From a checkpoint of a small mixture-of-experts model trained on Wikipedia.
Experts: 128 experts in each of 8 layers, 32 SwiGLU neurons an expert, 8 picks a token, a softmax router.
Below are experts of layer 5 (counted from 0) of a mixture-of-experts language model. Rows are named router (the router's row for the expert), gate (a neuron's input weights, with its number), up (a neuron's input weights, with its number), down (a neuron's output weights, with its number) and show model dimensions 0-95. Each number is 128 + 32 x the weight over its row's rms, rounded and kept within 0 to 255.
After each expert's rows: "raises" lists some tokens whose logits its average output raises strongly, later layers aside; "comes after" lists some tokens at least twice as common just before its tokens as in all text. This comes from a sample of Wikipedia text that the model never trained on. Tokens count by the router's weight.

# expert 1
router [ 72 177  88 149 122 105  79  61 115 128 130 120 161 131 195 116 157 168  96 129 124 142 160 180 160 176 149 173 170 174 156 136 117 112 174 162 128 140 107  95 109  65 136 125 187 105 111 140  85  96 145 144 154 106 106 147 154 170 140  78 124 164 117 171 164 116 186  42 148 135 127 160 130 158 129 107  41 139 113 160 117 161 153 148 130 101 116 135  77 175  72 105 153 151 170 115]
gate0 [127 132 138 127 126 123  86 139 203  95  97  98 166 128  83 138  56  85  96  93  88 134  99 131 131  92 124  65  99 134  93  82 158 121  55  94 158 112 162 150 153 123 153 173 131 176 137 103 170 119 169  64 123 105 135 106 172 153 104 126 103 159 108  88 139 163 115 125 155  84 118 123 171 159  92 151 127 110  91 191  95 153 125 166 126  89 122  99 137 130 144 101  54 175 133 146]
up0 [118 129 146 118  88 112 121 118 155 131 143 139 117  79  83 143 123  59 157  95 148 134 130 145 129 114 210  72 132 140 133  88 169  84 145 107  77 126 157 123 212 149 180 158 119 145 157 142 136 109 135 146 125 139 104 110 148 100 148 149 192 128 109 110 148 128 105 130 151 129 114  93 106 143 139 133 198 211 139 128 140 116 144 140 134  90 166  49  83 156 128 160 107 106 147 157]
down0 [127 101 120 149  76 153  89 131 147 131 130 102 168 147 135  32 165 111 141 149 127 100 111 131 166 124 163 130 137 153  99 113 142  99 147 149 117 115 117 120 151 131 111 134 147 103  85  43 104 120  86 124 112 126  95  46 155 139 100  78 200 179 157 164 144 127  92  82 130 141 121 127 181 162 112 113  75 125 181  80 124 167  93 147 114 142 145  80 142  55 116 117  65 205 148 150]
raises: "\n", "-", "The", "==History==", "In", "|"
comes after: "\n", " ==", ".", "===", " ===", "=="

# expert 117
router [161 100 146 126 156 168 126 104 115  83 163 125 167 117 137 123 155 120 118 128 129 185 106 119 123 135  74 187 133 123  97 108  92 130 146 113 168 184 126 148 134 102  99 105 166 126 111 101 166  93 120 104 122 112 130 151 136  93 147  99 119 155 174 129 141 133 131 160 164 141 147 164 137 131 145 138 153 138 129 172 168  84 177 101 187  71 146 136 112 140 207 133 123  90 197 143]
gate0 [191  89  86  77 130 122 126 148  90 137 143 118 161  80 135 139 154 116 130 109 135 156 100 142 155 161 128 200 152 104 158 117  64  58 180 130 120 145 161 137 160 116 135 127 148 153 134  96 145 139 114  96 145 126  64  80 171 126 162  99 113 132 142 131 107 126 143 112  61 115 137 148 137 158 126 132 112 125 111 132  81 105 154  72 170 160  71 112  83 110  75 158 124 127  79  82]
up0 [130 113 156 132 163 108 114 110  89  88 120 109  92 153 154 119  97 116 118 184 132 125 126 124  61  55 149  94 129 151  84 183 148 117  89 124 197  95 175 153 115 157 140 121 107 121  96 161 101 143 113 134 154 106 156 148 130 108 150 129 114 148 124 101 137 161 125  91 153  99 156 127 147 132  88 108 127 152 140 142 105 113 120 121  94 202 154 146 128 172 102  80 131 181 114 123]
down0 [106 145 183 174 135 148 129 114 111  87 127 128 163 128  95 109 128  71 129  95 149 156 160 138  83 163 164 128 161 111 144 171 101 168 138 145 115 131 145 130  89 118 173 176 158 134 126  79 126 124 140 127  97 153 167 113 110 178 109 181  86 143 140 157 110  95 122  90 193 132  83 108 124 169 164 128 111 102  92 192 152  85  96 131 148  98 126 113 148 126 109 113 165 118 191 106]
raises: " |", ",", " that"
comes after: " |", "|", " 0", " 7", " 6", " "

# expert 72
router [131 138 118 135 125  76 131 154  86 121 195  55 124 178 151 117 158 118 153 129 124 129 185 167 168 150 114 138 125 129 131 111  85 142 188 130 183 117 121 125 109 130 184 153  86 145 108 125 104 149  74 171  85 134 140  63  75  96  94 116 112  97 141 136 130 120 162 123  89 169 194 216 107 123 141 116  57  87 112  84  96  99 167 126 142 108 165 123 149  51 129 144 110 135  99 125]
gate0 [111 154 120 106  93 121 100 177 170  58 122 156 114 105 139 190 139 212 166 123 127 124  97 133 173 101 133 140 180 145 142 185  95 138 140  71 148 159 127 127 122 115 150 129 110 153 179 126  79 158  99 141 169 128  98  98 114 182 144  78 153 154 166 184 167 103  53 143  89 134 137  68 148 143  77 132 148 100 107 113 129 111 150 159 162 181 136 174 133 112 137 130 129 147  51 120]
up0 [148  83 207 156 159 159 156  50  71 221 104  64 155 128 126  86  96  39 105 132 146 174 114  99  98 124 138  67 114  84 128  94 129 147  84 152 135  99 102 128 178 168 111 158 129 139  41  73 153  71 158 115 105  96 139  86 140  68 136 168 137  89 123 118 112 158 135 145 102 105  81 144 144 104 141  67 198 119 131 146 142 148  90 121 124 139 113  67 121 115 145 139  89 109 129 146]
down0 [138 100 160 120 140  96 161 118 132 185 132 137 124 141 161 121 130 149 111 113 102 184 166 110 161 105 108 100 130 153  92 158 179 138 100 164 107 192 132 125 179 128 177 139 127 154  92 108 116 168  99 125 102 117 144 128 106 140  86 143 161  77 139 109 102 129  70  77  56 178 163  58 184 109 131 137 146  64  95 183 101 100 105 165 125 112 144 137 136 140 117 125 132 187  81 108]
raises: " the", " a", " free"
comes after: " |", " ", " in", " from", " into", " due"

# expert 19
router [132 107 159 139  51 162  91 103 128 109 105 125 175 112 192 141 146 153  77 151 109  95 123 161  90 194 129 119  65 124 150 115  89 165 131 138 117  81 133 161  91 146 125 110 163 107  90  78 144  83 145  90 102 204 126 136  99  82 163 160 201  84 133 110 140 110 180 104 102 119 113 110 147 182  82 105 105 121 131 146 140 122 125 142 121 157  76 102 106 122 100  94 113 190 156 122]
gate0 [114 174  97 101 163 130 174 108 133 208  99 123 140 153 165 184 117 129 142 132 130 114 153 108 146 116 162 138 130 137  94 104 135 163 124 117 167 101 160 118 164 187 115 126  87 125 144 127 175 146  99 169 113 160 130 121 157  65 119 105 127 158 161 105  95 156 140 130 165 164 129 129 146 150 137 141 132 184 171 123 116 104 132 129  97 198 131 180 119  46 219 195  98 111 141 124]
up0 [106 101 117 165 144 146 144 108 163 161 111  72 130 132 157 129  99  82 124 105 216 100 118 125  74 172 147  97 133 112 148 111 104 109 100 121 108 140 169 163 126  92 129 134 107 137 153 159  91 121 132 127 140 116 127 145 176 101 140 106 104 124 128 159 145 159 143 117 188 105 107 173 148 185 145  95 133 144  87  94 181 164 153 150 182 107  92 175  79 115 196  91  88  88 147 156]
down0 [142 146 111 175 138 148  82  96 159 159 171 131 133 130  75 134 129  93 110 102 121 106 153  37 114  78 169  86 140 183  85 142 166 133 144 134 131 138 178  93 169  93  35 121 121  84 128 139 138 151 134 116 107 120 184 127 158 111 154 119 106 109 161 112 154 130 137 110 148 176 151  96  79 122 152 119 160 104 136  82 144  97 134 123 189 167 104 163  97 125  79 169  89 119 193 104]
raises: "=", "-", "Personal", "The", "Scientific", "=="
comes after: "\n", "-", " Preceded", " Succeeded", " ==", "."

# expert 109
router [152 139 112  87 103 124  80 178 120 151 130 145  94 112 154 145  86  99 119 111  93 148 164 154 105 103 157 111 140 140  65 120  63 158 162  81 120 133 148 125 133 125 147 110 132 139 119 129  98 156  92  89 134  80  87 168 192 119 165 129 117 143 124 104 117  59 167  80 104 166 147 121 112 151 131 133 170 156 162 150 129 104 156  81 161 148 129 122 100 154 129 138 155 184 119 151]
gate0 [153 123 138 127  99 159 149 112 117 168 142 105 108 149 113  76 148 125 112 102 120 130 141 139 110 124 113 103 126 128 164 123 112 114 144 151 139  97  92 150 110 182 153 150  42 197 150 138 114 158 141 142  49 133 182 149 177 154 213 165 131 124 148 147 164 139 127 100 105  98 162  59 161  56 149 113 171  89 139 100 135  86 140 137 129 103  95 169 138  99 153 146 121  49  99 145]
up0 [104 110 180 119 160 195 135 137  84  95 116 126 105 112 126 178  77 124 139 117 127 104 146 135 208  99 168 107 126 113 187 133 194 115 120 170 134 111 100 122 137 121 132 102 165 102  53 154  94 187  84 169 141 162 114 107 133 194  71 158 133 136 208 104 137 144 156 114 120 163 105 147 112 151 171 159 131 143 121 105 179 175 132 118 191 172 199 153 154 101 124 146  78 136 153 113]
down0 [ 95  48  91  48  76  60 118 144 128  68  93 157 108 118  90  82  92 131 119 160 120 120 129 118 146  90 114 119 105 103  88  95 174 121 134  97 163 188 119 156 132 141  87 132 159 116 112 110 134  89 127 126 146 158 103 195 121 123  95  80 109 108 116 175 112 103 130 142 164 152 104 118 146  80  86 161  99  90 146 145 161 142 127 107 108 155 101 109 152  85 131  79 112 160 106 149]
raises: " to", " for", " from"
comes after: " was", " is", " were", " be", " been", " which"

# expert 122
router [135 114 116  63 183 172 178 115 151 185 140 142 168 107 114 121 138 138 119 169 165 111 115  91  98  97 109 144  83 216  89  79 179 169 188 157  91  93 133 139  74 192 169 106 133 134 146  87 122  56 151 105 140 146 171 173 139  68 146 139 123 112 112  97 101 144  94 117  68 119 105 144 141 129 131 144 122 105 180 127 116  94 124 149 157 134  78  99 125  84  77 100 105 139 110 137]
gate0 [147 136 193  74 127 116 116 137 129 149 132 127  78 151  84 136 137  99  93 107 145 150 139 145 164  93 162  87 133  77 100 123 124 152 152 133 130  53 113 135 154 119 141  68 153  69 102  68  93  84  95 150 106  76 110 117 127 115 172  87 182 134 156 132 130 157  61  91 131 120 126 144 139 170 244 155 164 125 147  85  84  61 157 164 176  70 117 133 125 162 141 110 138  87 190 120]
up0 [ 99 131 153 185 127 118 134  81 172 163 178 112 167 133 183 126 145 162 143 154  96 108 143 140  66 173 128 123 156 163  98  96 105 112 108  87  93 159 158 117 121 169  80 100  88 182 224 148 127 134 151  84 193 168 141 138  78  98 113 127  49 102 104 147 111 128  95 111 106 127  97  91 155  83  76 108 124 126 124 167 142 172  85  77 162 116 123 145 129 132 159 100 109 200 148 123]
down0 [124 116 161 161  30  82  90 110 153 133 127 144 140 106 122 122 108 204  66 154  87 136 115 134 206 118 170 118 186  77 166 135  68 127 158 106 117 137 100 166 169 160 123  79 180  99 122 180 196 174 112 136 104 130  88 159 134 130 160 169 126 146 121 173 117 124 146 147 116 110 165 117 172 100 162 169 151 128 158 116 115 137 138 152 188 102  71 124 117  68 155  85 106 151 161  86]
raises: " to", " To", " Native", " W", "ly"
comes after: "\n", "-", "|", " ", "\n ", " Loss"

# expert 73
router [172 108 152 124  95 197 122 145 152 151 136 174 125 148 143  83 151 135 139 198 125 163  98 148  71 200  74 194  61 139 123  62 105 119 179 119 173  96 148 113  81 131 122 155 141 173 143 147 112  80 150 142  86 141 114 179 138 151 141 133 192  85 117 132 125 130 130 129 136  38 168 142 157 142 115 139 169 193 111 124 143 137 145 203 110 137  73 151 205  92 131  68 129 185 129 110]
gate0 [121 103  98 117 128 153 164 108 164 148  61  83 104  77 110 107 141 181 103  87 119 139 129 124 112 101  92 119 170 118 108 144 134 138 120 112 188 133 168 156 126 143 146 101 125 148  94 125 158 110 144 114 117 219 148 133 107 134  77 118 146 102 161 149 125 154 100 130 194 136 133 104 160  88 129 126 160 119 122 170 192 117 121 139 133  88 114 102 109 137 157 140  89 169 100  69]
up0 [150 139 132 108 105 123 131 144 141 128 113 138 180 104 155 140 133 150 137 141 189 147 103 101  48 127 172 100 111 151 148 141  94  76 148  68 124 128 143 148 156 185 145 133  89 128  89  84 120 128 189 114 116 124 179 121 142 129 149 116 128 123 170 110 107  76 101 120 130 132 124 120 122  62  74   9 154  93 140  89  97 106 122  72 113 116 162 119  97 104 157  49 111 159  99 144]
down0 [130 133 107 108 118 162 172 168 165 105  72 172 162 163  99  99  68 173 161 176  72 112 124 136 135 128 119 148  91 168  67 151 117 167 167  98 101 106 137 102 120 110 138 115 129 117 188 143 113  93 116 161 103 124 112 185 150  91 154  89 127 153 166 160 117 126 133 135 135 107 144 126 123 117 104 153 132 143 131  97 157 153 158 123  70 135 152 130 130 101 115 109  91 153 135 146]
raises: "\"", "\".", "D", "\",", "\n", "=="
comes after: "\n", "|", "-", "===", " 1", "===="

# expert 50
router [169 154 149 155 112 163 125 119 115 142 169 113 109 171  82 172 145 141 158 130 109 110 143  86 155 170  77 139 145 177 102 136 184 204  85 140 119 165 116  95 176 187  92  88 118 179 126  80 128 116 113 120 140 137 172 152 151 136 122 158 136 157 178 162 139 218  99 115 133 169 171  86  74  59 141 133 153  88 129 179 159  92 130 111 158 116 148 116 192 138 173 141  98 134 135 132]
gate0 [127 103  98 107 113 166 110 169 127 104 156 149 108 165  79 166  54 141  86 124 179 101 203 120 143 147 133 140  98 161  92 179  70 145 132 125 110 163 115 150 151 139 100 123 162 112 113 173 143 155  98 154 104  53 130  97 151 153  86 162 142 114 155 103 141 153 151 203  89 101 135 120 125  82 103 106 149 158 144  54 222 161 185 130  69 191 114 135 124  92 138 143 109 141 108 181]
up0 [161 153 125 157  79 125 180 145 160 128  65 141 171 107 153 144 119 111 134 118  58  59 143 153  79 155 112 129 115  84 155 102  91 117 139 170  90  63 125  50 152  90 123 138 163 181 176  91  65 129  69 143 158 188 126 121  59  93 132 152 160 158  85 125 113 147 108 123  81 185  81 118 108 170 117 146 129  64 108 167  99 116 105 141 102  85 123  18 128 138 147 142 159 116 127 108]
down0 [131 147 161 142 119 170 141 128 149 128 119 173 158 126 124 106 152 213 105 105 134 116 140 154  88 158 121 183 122 137 121 118 160 120 129 114 158 109 174 109 130 141 113 133 114 140  99 129 112 135 129  91 150 123 111 182  64 137  70 116 114 124 118 146 125 100 162  91 127 129  67 159 107 153 107 166 160 109 154 159 170 105  82 137 140  86  69  89  98 106  48 158 109 169 133  81]
raises: "line", ",", " and", "\n", " |", "."
comes after: " the", " a", " his", " an", " first", " their"

# expert 95
router [126 143 155 104 106 171 221  96 124 192 115 169 167 170  73 120 156 106 127 171 120 154 143 134 126 126 133 118  57 192 115 107 123 185 124  77 109 146 128 167 201 138  67 124 170 117 125 128 151 113 172 167 137 126 139 116 178  87 119 150 161 107 141  43  61 133 107 142 114  89 154  80 124 129 164 109 131  89 129 172 126 119 169 128 137 131  95 107  96 114 119  76 120  86 137 129]
gate0 [ 51 112 165 122 111 135 103 102 180 141 136 145 151 109 106 129 158 123 139 129 155 176 145 149 198 148  98 141 168 165 133 117 173 177 116 153 125 168 205 167 100   0 157 156 146 111 186 184 116  85  96 150 123 155  85 175 128 104  92 117 171 174 132 126 156 163 175 116 108 105 140  82 109  91 142 152  65 112 121 148 167 111 138  72 161 167  78 137  99 137 134  86 164 143 160  82]
up0 [153  85 140 192 113 155  96 123 120  68 133 147  79 169 176 207 122 177  85  88 111 139 146  86 105 142 109 101 161 110 118 138 120 122 101 136 131  67 108 117 114 182 139 130 133 118 103  93 109 205 108 132 120  91 175 116 130 133 136  68 116  49  96 162 130  39 129  99 157 154 105 124 184 217 127 130 155 143  90 149 201 152 157 168 135  67 202 139 103  79  89 148 126 138  88 108]
down0 [131 106 132 128 154  81 170 232 145 110 157 148 129 107 115 117 127 182 196  97 141 174  97  96 122 135 169 104 160 157 162 137 117  83 107 132 105  83  74  97 104 150 134 135 120 169 146 130  98 165 112  73 156  89  98 109 137  95  95 122  88 136 123  78 115  96 133 107 123 127 129 120 119 134 150 157  96 134  97  95 119  90 108 159 170  70  97 136 158 122 160 139 199 136 141 148]
raises: " time.", " time,", ","
comes after: " a", " |", " an", "|", " the", " "

# expert 57
router [149 178 154 132 103 115 208 142 125 184 101  60 106 138  87 156 156 120 114 164  86 144  68  83 161 139 102 102 132 104  96 102 137 124 152 143 175 105 136 142 190 183 160 162  91 109 169 131 160  80 149 132 160 177 162 121  91 112 190 167 173 101 163 101 192 144  62  98 165 117 117 154 100 118 113 172 172 117 163 185 174 102 134 160 161 166 134 135 166 125 158 120  83 144 109 127]
gate0 [155 131 141 132 129 125 131 191 157 201  84 161  85 138 181 142  70 130 203 171 121 115 121 109  92 206 117 167 111 161  89 208 151  75 104 113 114  79 113 160 155 120 156  83 112 112 186  62 117 123 183  53 133 171 121 155 122 191 142 134 142  98 140  77 127 134  92 105 134 117 135  73  97 137 142 112 143 125 116 114 118 141 126 102 118 189 158  75  60 126 150 164 136 159 207 109]
up0 [112 115  92  77 102 146 135  94 105  92 143 109 147 115 115  61 133 135 164 141 119 155  73 173 123 117 142  74 176 164 115 119 125 144 140 113 144 117 105 115 118 171 136 158  67 180 150 171 149 106 131 139 123 107 137 185  67 206 106 134 166 124 146 135  83  87 135 107  96 108  76 179 104 119 144 146  83 153  78 172 172 118 136  26 154 129 140 142 153 124 132 101 115 156 117 121]
down0 [117 132 110 119 119 210 111 107 126 117 185 142 144 119 108 128  83  85 161  94 133  99  96  45 163 141 153 117  76  79 121 143 119 159 128 135 149 194 132 113 113  95 177 151 139  88 114 145  64 132 106 116 172  50  82 126  95 146 122 122 116 175 145 147 105 141 102  77 128 117  95 127 114 191 145 118 146 114 138 127  95 129 194  66 153 142 139  80  96 170 128 181 139 133 128 153]
raises: "oh", "ational", "ek"
comes after: " the", " first", " his", " The", " a", "'s"

# expert 106
router [ 98 144 115  90 158 158 170  82 110 131 140 102 156 138 139 142 188 133  97 138 141 118 159 126  71 127 157 157  84 216 197 119 137 103 145 164 164 174 125 118 113 113 203 108  45 107 197 169  87 117 155 106  97 125 101 170 111 107 116 133 114 151 114 125 125 181 134 119  73 162 119 187 101 113 129 191  73 184 145 156 130  65 128 108 148 108  99 162 123 171 120 130 138 130 139 124]
gate0 [ 73 164 165 102 129  95 148 120 159 176 147 161 163 179 144 153  89  68 139 112 171 127  97 114 165 161 127  62 176 100 141  72 106 106 110 153 140 113 110 133 115 124 114 175 169 118 131 201 159 111 120  81 104 147 168 183 120 169  66 145  78 184 123 114 103 126 143 128 117 139 109 101 115 184 177 145 118 125  89 145 153 101 184 174 128  98 115 113 224 138 157 115  89 103 133 126]
up0 [199  56  83 109 119 126 115 134 137 120 118  70  95  83 121 171 144 173 203 120 120 172 175  94 108 135 178 129 130 149  93 156 166  96 192 134 128 116  98 126  77 156 128  95  80 122 151  85  72 131 140 180 150 174 118 171 143 140 143 129 152 119 118 166  80 157  97  97 176 173 176 156 115  73 117 147 123 172 122 109  90 106  37 147 151 137 134 230 101 105 131 184 146  98 113 109]
down0 [115 154 219  99 165 161  87 146 140 167  89  65 170 106  87 110 136 131 142 110 140 128  51 161 111 102 143 124 110  94 156 108 130 117 185 127 176 128 138 147 150 115 154 145 155  71 125 112 169  94  53 158 133 112  89 146 159 141 147 132 113 141  89 131 117 131 139 134 146 125 127 149 153 181 139 135 198 175 164  97 162 123 109 173 170 134 137 183 163 198 101 159 131 153 139 161]
raises: " of", " for", " from", " that", ";", " over"
comes after: " in", " In", "In", " on", " March", " June"

# expert 70
router [172 161 161  76 131 167 131 134 121 150 147 109 176 183 121  93 121 107 121 128 170 124 151 134  92 163 133 116  55 195 170 123 150 110 167 117 115 165 173 113 163 107   2 111 121  85 160 153 137  32 127 104 126  72 143 106 122 105 138 105 171  96 117 118 188 123 146 128 173 141 180 124  73 148 141 145 164 146 180 102 188 112 146 115 171 158  90  57 128 119 140 158 122 138 136 111]
gate0 [ 96 186 138  78 154  67 118 197 134  89  88  94  97 117 114 129  81 132 143 116  51 102 160 156 149 105 174 121 123 172  78 117 163 123  97 125  93 179 137 165 189 106 166 160 123  85  96 154 123 131 125 159 140 122 132 133 145 165 163  69  73 175 155 120 138 143 180 104  90 149 185 165 102 158 144 145 151  83 149 148 125 140 151  74 136  75 153 132 177 126 134 182  91 149  79 108]
up0 [115 114 139 113  82 145 146 139  57 154 122 180 136 129 158  77 169 165 175  85 125 131 175  99  89 129  70 153 101 124 133 164  84 122 159  87 141  88 130 105  54 159 113 110 117 134 121 134 164 137 169  93 100 141 133 138 162 105 146 156 226 152 121  88 148  66 158 123 147 106  81  70 138 144 126 150 129 147 124  89 162 113 108 103 122 118 110 108  94 135 168  79 152 165 127 117]
down0 [117 159 145 116 147 124 132 185 126 169 124 127 127 132 139 159  74  64 117 120  66 139 155 125  82  35 107 163 141 104  99 194 168 166 121 178 187 145 126 130 127 120  76 134 123 144 124 104 160 106  82  71 130  87 140 148  86  64  93 108  56 120 146 100 152 104 116 159 147 153 176  99 124 145 146 115  99 162 124  88  69 182  77 134 179 199 103 159 115 103 110 137 158 115 141  90]
raises: "ous", "ith", "ary,", "-up"
comes after: "\n", " was", " |", " to", " he", " were"

# expert 119
router [145 156 138 110 175 141 132 133  97 152 176 130  80 166  48  69 143 144 117 152 120 186  63 150  96 140  94 122  96 112 123  95 199 161 130 112 170 171  94 150 129 146  51 193 171 160 115 117 155 159 130  84 160 146 180 124 124 110 104 140 130 156 132 128 148 135 185 101 190 118 136 169 129  91  77 150 155 144 138 124 148 111 153  97  90 153 115  76 121 150 106 151  98 166 180 141]
gate0 [160 132 128 128 149  72 121 105 154 143  83 164 146 146 159 166 108 145 149 114  89 133 156 102 114 108 119  73  98 111 136 144 113 110 152 126 135 106 150 157 138  64  76 108 123 100  69 128 160 142 166 126 163  98 101 101 133 171 131 146  78 122 175 129 172 138 165 155 129 119 161  86 143 126 100 129 139 136 142 118  61 173 160 170  66 125  99 108 146 175 120 102  68 113 136 120]
up0 [130 151 100  93  89 138 178  93  82 145 122 124 100  67  87  92 103  95 131 118 140  93 153 168 120  94  81 155 144 135 153 157 103 157 124  81 122 161 120  97 140 173 148 109 147 150 145 138  59 157  97 143 119 150 108 141 143  76 143  50 130 147 138 144 148  67 161 101 155  82  98 137 113 128  96 142  35 170 172 160 152 154 101  88 150  99 170 144 135 146 112 131 176 125 190 128]
down0 [102 145 106 173 120 124 136 173  81  96 135 104 164 171 149 101  64 110 125 107 100 146 101 112  81 164 135 147 199 134 127  74  78  98 174  97 162 179 167 203  79 127 131 185 126 156 138 142 147 137 120 149 182 134  92 135 110 152  91 115 142 119 114 153 186 114 138 145 151 147 154 123 192 145 157 115  99 133  85 147 162 120 126 140 102  82 123 123 101 147 146 130 165 135 107 100]
raises: " date:", "ation:", " Passing", " broadcast"
comes after: " |", "L", " 0", " L", ";", " "

# expert 111
router [ 75 124 155 110 154 144 104 161  89 160 139 118  88 113 162  90 144 155  96  91 164 101 156 128 118 147 157 108 106 127  80 128 157 125 165 110 152 123 107 108 121 100 157 122 103  97 171 127 134 130 175 140 130 119 123 160 118 122 134 134 154 155  79  91  68 141 145  98  79 117 142 173 122  59 167 143  51 167 144 102 109 133 127  94 125 216 148 137  63 111 139 168 128 100  89 135]
gate0 [134 144 136 155 129 131 109 131 103 132 141 158 109 146 111 172 195 148 120 147  84  92  62 177 126  92 145 135  89  99 137 159 130 134 141 115 121 121  87 120 123 110 117 159 160 170 142 117 105 141 146 148 206 108  97  66 209 147 124 216 122  57 152 112 127 152 138 142  57 125  98 143 132 107 165 142 139 182 153 117  96 152 156 149 139 134 111 170  49 113  94  99 120 116 108 122]
up0 [126 122 111 115  83 144 112  89  97 146 134 117 157 100  97 104 140 168 125 142 104 201 154  81 133 162 164  96  94 127 141  92 146 105 153  81 135 164 152 162 160 137 171  90  70 118 127 141 123  80 131 110 122 138 124 115 104 156  78 124 173 162 183 108  60 155 141 144 118 100 103 124 124 119 112 151 111  91 144 200 168 111 191 131 125 146 107 153 178 138 133 160 107 122 140  92]
down0 [109 131 159 162 153 165 125 138  94  66 130 113 132  86 170 117  94 102 151 118  96 149  97 172 172  69 110  92  92 173 115 138 111 172 149 118 178 235 136 126 139 126 173 130  79 145 134 131 119 153 173 147 116  44  68 106 104 149 156 135 186 135  86 128 111 140 110 140 126  79  61 180 106 107 124 126 161 121 115 124 174 106 187 161 132 104  93 118 117 101  93 185 118 119 136 152]
raises: " the", " effect", "ically"
comes after: " of", " in", " from", " University", " Country:", " New"

# expert 10
router [117 139 157  23 124 136 191 108  84 177 134 100 128  92  83 200 148 159 104 174 101 153 130  91 170 168 124 101 190  64 143 115 114  85 107  95 135 129 171  89 156 141 122 161 134  98 103 114 150  97 134 118 143 203  99 122 122  94 159 155 111 139 114 159 131 123  93 108 180 178 127 123  94  87 129 158 120 147 136 182 118 106 114 127 168 151  40 153 166 140 112 130 114 112 106 106]
gate0 [126  69 120 156 107  96 121  79 145  88 143 139  65  40  61 144 163 142 135 107 144 126  91 177 190 103  98 166 138 115  37  88  90 196 170 130 113 146  96 139  51 105 108 122 115 152 117 110  70 101 195 123 102 130  98 157 119 148 166 160 167 125 109 134 171 129 172  82 149 129 114 134 203  98 137 141 162 146 108 116 159 124 101 171 167 127 122 151 115 157 127 128 131  79 146 123]
up0 [ 99 142 131  74 165 118  85 156 105 114 165 104  76  50  95 110 174 138 133 119 178 117 169 185 117 104 110 108 158 128 121 187 154 183 202  94 143 128 182 142 137 189  68 127  52  61 185 129 139 138  99  84 167 144 148 153 158 124 172 180 154 180  96 161 131  73 125  90 148 101  99 191 104 115 139 130 108 119 175 123 153 118 137  96 119 173  33 116 129 111 132 152 104 101 136 134]
down0 [123 105 101 174 150 101 153 134  77 100 116 139 112 141 149 206 127 126 103 161 124  69 150  73 175 115 160 160 141 110 154 175  48 153 135  95  86  99 113 128  85 153 169 113  91 117 145  69 169  42 108 124 117 157 119 102 148  91 116  95 115 124 105 125 139 118 145 124 165 108 100  99  59 153 112  78  88 139 106 120 134 194  95 136 215  96 122 111 147 137 133 101 176 201 135 157]
raises: ";", " |", "\n"
comes after: " the", " The", " first", "The", " early", " late"

# expert 120
router [155 149 123 173 134 103 189  89 128 143  82 118 135  89 130 169 156 134  51 118  88 132 115 193 107 166 122 181  49  92 116  76 102 178 184 174 138 125  94 118 111 156 141  93 127 105  94 228 100 130 166  72 125 115 183 139 112 142 124 133  97 156 131 109 102  88  99 106  88 123 122 164 100  84 199  45 138 105 170 137 134 205  86 170 148  71  93 138 147 124 150  54 102 170 177 100]
gate0 [128  58 103  83 117 122 119 112 133 157 129 176 135  74 175 107 202 103 134  48 170 127  95 105  98 153  88 111 122 151  75 138 126 149 149 122  97 110 113  78  70 154 148  99  93  70  89  45 121 107 129 100 140 147 137 122 157 118 105 156 151  67  73 110 125 146  83  96  90  89  89 206 155  84 142 118 152  92 159  98 109 171 114  98 131 188 151 127  95 169 155 114 169 145 113  89]
up0 [112 134 145 149 174 121  96 143  85 139 123  93 160 135 154 135 109 113 187 131 128  97 147 141 114 119 114 169 128 141 165 153 113 160 159  95  87 111 121  91 128 112  97 117 167 101 182  90 161 123 142 179 130  99 176  47 141 117 123 126 147 151 169 139 121 137 160 130 114  82 153  59 147 180  84 169 127 105 152 134  77 135 154  49 114 116 118  79  87 152 138 123 112 182 136 147]
down0 [204 169 105 138  49 143 188 105  97  96  91 138 118 119 162 167 128 100 101 147 142 100 128 141 139 113 137  85 102  97 195  85 105  93 164 138 109 110 147 121 134 190 128 125 131 102 139 123 132 167 146 122 195 131 159 103 101 187 129 148  62 176 158 173  91 141 130 132 202 122 116 108  80 112 139 118 162 130 156 137 123 117 139 148 145  91 166 204 149 116 150 162 163 150 124 104]
raises: "\n", " |", ";", "\n\n", " "
comes after: "\n", "-", "==", " History", "Personal", " According"